config = dict(
    num_hidden_layers=14,
    hidden_size=512,
    n_experts=32,
    experts_per_token=4,
    d_expert=48,
    d_shared_expert=128,
    hidden_act='swiglu',
    moe_layers=[1, 2, 3, 4, 5, 6, 7, 8, 9, 10, 11, 12, 13],
    router_score='softmax',
    normalize_top_k=False,
    routed_scale=3.13,
    balance_loss=0.00782,
    balance_bias=False,
    n_groups=8,
    groups_per_token=2,
    init_std_router=0.0286,
    lr_router=0.000325,
    vocab_size=11909,
    norm='rmsnorm',
    norm_eps=1e-06,
    tie_word_embeddings='early',
    optimizer='soap_variant',
    learning_rate=0.00234,
    beta1=0.95,
    beta2=0.98,
    batch_tokens=[32768, 65536, 98304],
    max_seq_len=768,
    train_tokens=602400000,
    max_steps=9613,
    dataset='wikipedia_en',
)
Below are experts of layer 2 (counted from 0) of a mixture-of-experts language model. Rows are named router (the router's row for the expert) and show model dimensions 256-383. Each number is 128 + 24 x the weight over its row's rms, rounded and kept within 0 to 255. Numbers have three digits each.
Before each expert's rows: a language model's description of what the expert responds to; "gets" lists some tokens that make up at least twice as much of what it gets as of all text. This comes from a sample of Wikipedia text that the model never trained on. Tokens count by the router's weight.

# expert 23
Small numbers and pipes inside numeric tables such as sports statistics, scores and coordinates, e.g. 0, 4, 28, 54.
gets: " |", " 0", " 1", " 2", " 3", " 4"
router:141128101106112151147137129135144128131114131141094103134130103165154114140157160136151080131168117158127105132124089131114113085153124153157101112132078139062135126105106113115118127148138090155139099093161129148168138121173108118100162117173116100160152113118083134134145102140148183078164150071131129141096120083128122108135120158161095147099110194123139123107121069135099126136123

# expert 5
Line breaks, table pipes and heading equals signs in wiki markup, such as the break after ==Climate==, closing ===, and row-ending pipes.
gets: "\n", "|", "==", "===", " ==", "-"
router:093126109136137133128153128173189109104137125150150167133064123093150094140117114115136121136125169113111106147104152130098120081159156110111121068132163151143104125120157092119122098132100158112117143144141166091148085117147129133126195110140141082185119127140162089142142095093096175096096146148077083163132129190174103134188087127116159126142147102100100116097119123119115145126124

# expert 29
Word endings such as -ing, -ation, -s, particles like up, down, only, and colons ending infobox labels like Time zone:.
gets: "ing", ":", "s", "ed", " up", "s:"
router:157166126165082145148096159142124122152115087123133122139110097142154120084124129097102132130120108148138186165106110151119108119090103154080167140125126102121104157126116125149137106123169141131127092142123137124134134122115129153169135088068149130144133175140134107128145122159146110156124138092132136133133120130091177127172161131172120097148154123132175101136082128082150131106169

# expert 2
Clause-building words in narrative prose, such as relative that/which/who, subject pronouns he/she/it, and main verbs like was, led, opened.
gets: " that", " which", " he", " who", " this", " was"
router:100140131163122141128115149106107138150140169128101115106119117159126109153134137156111135144133112132108115114117132167167148102102132131118138095120128129167142140118097130141119162130129097097136113127102093110163136139105081131132126118141149139128133159158080141148117140127122098133114146130125121134114105092114095110118132097134144097108096136140126086143094111170134108091150

# expert 10
Periods, closing parentheses and quotes ending sentences or clauses, often fused with word endings like s., ed., ). and ),.
gets: ".", "s.", ")", ").", "es.", "ed."
router:111121165131169105114090122107140104133143155152102159145080121133119124157106105095157115111128134088125153155112111168136118157104081104136103128159132086133105086110102132130164093146099174167135129174088109087115171143116162127171110142159162137132157158179118136131146136147154148118111123091095120159117115097132136150174098123147181125138130079120129115116130134107119127151123

# expert 31
Line-initial list dashes, colons after infobox field labels, table pipes, slashes and heading equals signs in structured lists.
gets: "-", "|", ":", " |", " /", " -"
router:114145095099122147120132125133156088114117132123145148123122092153135126131128113153123128143097135121147138115123158111134139121136119173158066140137118132133115169061082147103132101106166114158186149110149122153113136109143136188109155102106123167120110101161157094130155137135127087090098112083129132167137110144131163095167108096127131198141125123140108129104157144105151119136160

# expert 6
Line breaks, table pipes, |---| separator rows and == section markers in tables and lists, plus a few nouns like series, number.
gets: "\n", "|", " =", "|---|---|---|---|---|---|", "|---|---|---|", " =="
router:049113131095150132114160137135144069128118121134107141109121160123148169085148101127183109120141140143128129148102188108178121113138105135133134116165155105148086107106135116111134105141134136105101145107136173115161086120141134165126113170115080118113157160118184147134174078082107151124135134144152101136083151168132118146153133140133127070165099112075087108117110133145097144164160

# expert 11
Articles and prepositions in running prose, mostly the or a right after of/in/for/to, as in board of the, with a.
gets: " the", " a", " of", " in", " to", " with"
router:150114148145154114184109140114177120127090084130146106106146167135134135147149088141149139100108119112156097124145148112115127143141132152158125155133138148145120128134112141117109140137092144166155149155110145091115159124156149105078105067130169099154084152150108105133121124130134142118165118183126112105140112155117139147117149123136109089107145095164098140156111115151176148145101

# expert 1
Verbs right after a sentence subject, mostly was, is, were, had, has, plus also, who, and main verbs like wrote, appeared.
gets: " was", " is", " were", " had", " are", " has"
router:099126099148130166133094121108107191112167146124100150090150142162123062169149144180161128114155160174152117113112104185175127143157123139153142114111141113156152105114086134122131164142077102083136138127121107106131161162083103100065169160119135113144115153157118118110100132134127135107152117115104133124108090104144104179077096099126140153090112127136143121138107128141131113090160

# expert 9
Periods ending sentences or abbreviations, often fused with word ends (s., ed.), plus closing brackets, quotes, apostrophes and degree signs.
gets: ".", ")", "'", " '", "s.", "\""
router:136109140158176123136103162107117119128118165124077142138096137151132111144078164116130135107138141110157130130145113148145154146111124097118132139138115102119093092122131103126151129122132153158153158145139169156117179137077114076184151131104188102148134116098093123135124131143141134121129122106161083144073148104142112143097071120101122129139121111121131122139136102111139093169147

# expert 21
Commas, often fused with word endings (s, e, ing), plus the well of as well as and the uch of such as.
gets: ",", "s,", "e,", "a,", "es,", "),"
router:142153147168110132124108147156132186095151108096121134101144122203106103073121076146145114133140118150085167120142096174134120119136107111115189108087145155154157146111145137165161136112128147097106123139169174133085122130122135140129127140156092132121137143188126158105098160111140117136150139102135132145113133088100146144134159114133136124119125096096153142141122121129161103118132

# expert 17
Prepositions and conjunctions in prose (of, in, from, on, for), plus pipes closing numeric table rows such as climate or statistics tables.
gets: " of", " in", " |", " to", " and", " for"
router:113104163118114189174119114126151165103050094134144152127146137120115113134117132159116137060071135157140102137150153106125110148103126110159127163113127153117146143092114091088130148132133143157148128135128125098111096110146135130094112098175181114132117110120072144147151157107139137091156136157075091106114076143123142113120118120129102131133147137144077124158145111080126145154121

# expert 18
Prepositions after verbs or nouns in running text, mainly in, to, on, at, for, from, with, by.
gets: " in", " to", " on", " at", " as", " for"
router:198108145124132180182073119078140123122095063141151062130136102154129149136154088122112136092125129117152071119154152115120148159167131174121140117146148129094142146090132122124130157123136095161145102148096095126116140122099117079101130081124184118134109162160105115143129159113151121106175109179078136100144118143124148137105166117126124108090173126148120166119119079139145164147125

# expert 14
Table pipes closing a text cell (a name, team or note), plus semicolons, dashes and opening parentheses; occasional determiners like various, these.
gets: " |", ";", ":", ");", " –", " -"
router:135115118162170132121110118110165125131127156111122108134096130156168123140111118141112075159105171085092129077143135139098146122155087127128112112131121138112112108174126167103120128135147142120163164086121126175119124132169141110123134117148139135165108095122137115140115053140148126141098143125138152145119109170121138133124097095128142107108135130110169146074145129117134160121112

# expert 0
Final pieces of foreign or unusual personal and place names, especially Slavic and other surnames, such as -ović, -enko, -berg, -son.
gets: "i", "a", "en", "o", "an", "er"
router:129119115085153102148124113116172170142123084119086098131097133136109130072131164142104102149156097118135163120139101133124153148163152155109098131135116149095133158171149110081120142125125097141135138077112131173127120126103155134094140119135120167139156123148173119168163107141110084109142122115155153120172144162120124124135148148126140132119150170128168113118177175121150142116093

# expert 13
Opening parentheses and quotation marks, often fused with the next character as in (C, (19, (f, plus formula and table starts.
gets: " (", " \"", "(", " ", " (C", " (S"
router:147144131130124066088151116128144102142142141135146166159105135054130098115153144131117126127141139110118145125121096150075117134115109169136146190149142148086160107152102116114127109139168130115117148103142111132109146110122141102139138116140116167120125148135118112126149113133118152168156088133155135078117151129153122125146116102165147120148168134131124127165136118091114108103084

# expert 4
Line breaks ending table rows and list lines, plus table pipes, heading equals signs like ==C, and separator rows.
gets: "\n", "|", "-", "\n ", "=", "=="
router:108088076156129115086151117132176120116097136174109133113147127072142125105097066122085133156127125126127115101115145108135151146172121127121129108164155138104148143120127123106082126119114130124136125124126149115138117117137173159125151104122086101129141125112182171123133164129087116088126126148117103137132139152108110133183116107149117139143072101097113135092132103170104148145099

# expert 15
Single capital letters and first pieces of acronyms or capitalized words, plus bullet and field words in infobox lists, such as GMT, EC.
gets: "C", "S", "P", "B", "R", "D"
router:127127100119169127104160139124089123110128116117129109149131118118120152109153132130125142126159147126187122119143107140151172144113186131117107095153130150098137151150121108158158124101133111102141117132126152153143119146069150158126123145174128145142137072121162114109072190108112139126126138119123132106119133125143109109163098126064128118099155132141136138114126150116101077149201

# expert 19
Function words linking noun phrases, chiefly of and and, also to, in, for, with, or, often after species or tract.
gets: " of", " and", " to", " in", " or", " for"
router:145130163111097115134113102139169125107135087150139113146148095116125120101128115141142140106126118153106089108131155121129089167121121144153131162104121131135122112102133131124131173123108107154105097134149147123094135117183125105111105157125134130124136149116101143129159155131155157132186096179109146076130119161107133132128157131131087075169131120116113168162163121138133134170113

# expert 12
Articles and possessives such as the, The, a, his, their, its, and capitalized pronouns or words opening a new sentence.
gets: " the", " The", " his", "The", " In", " A"
router:153122093138137143159103084162141112116156101081122093086156130087114116171141127164139128153131162083140116107112173110170126119138122136128161139134107163128120174125121181158091122097143102140148141151181135133121134082146151146106094133131129121147167125138113106145119116137148132153152151132110140116135096142124136114104172125189154074100142123173099106133157144139136111121148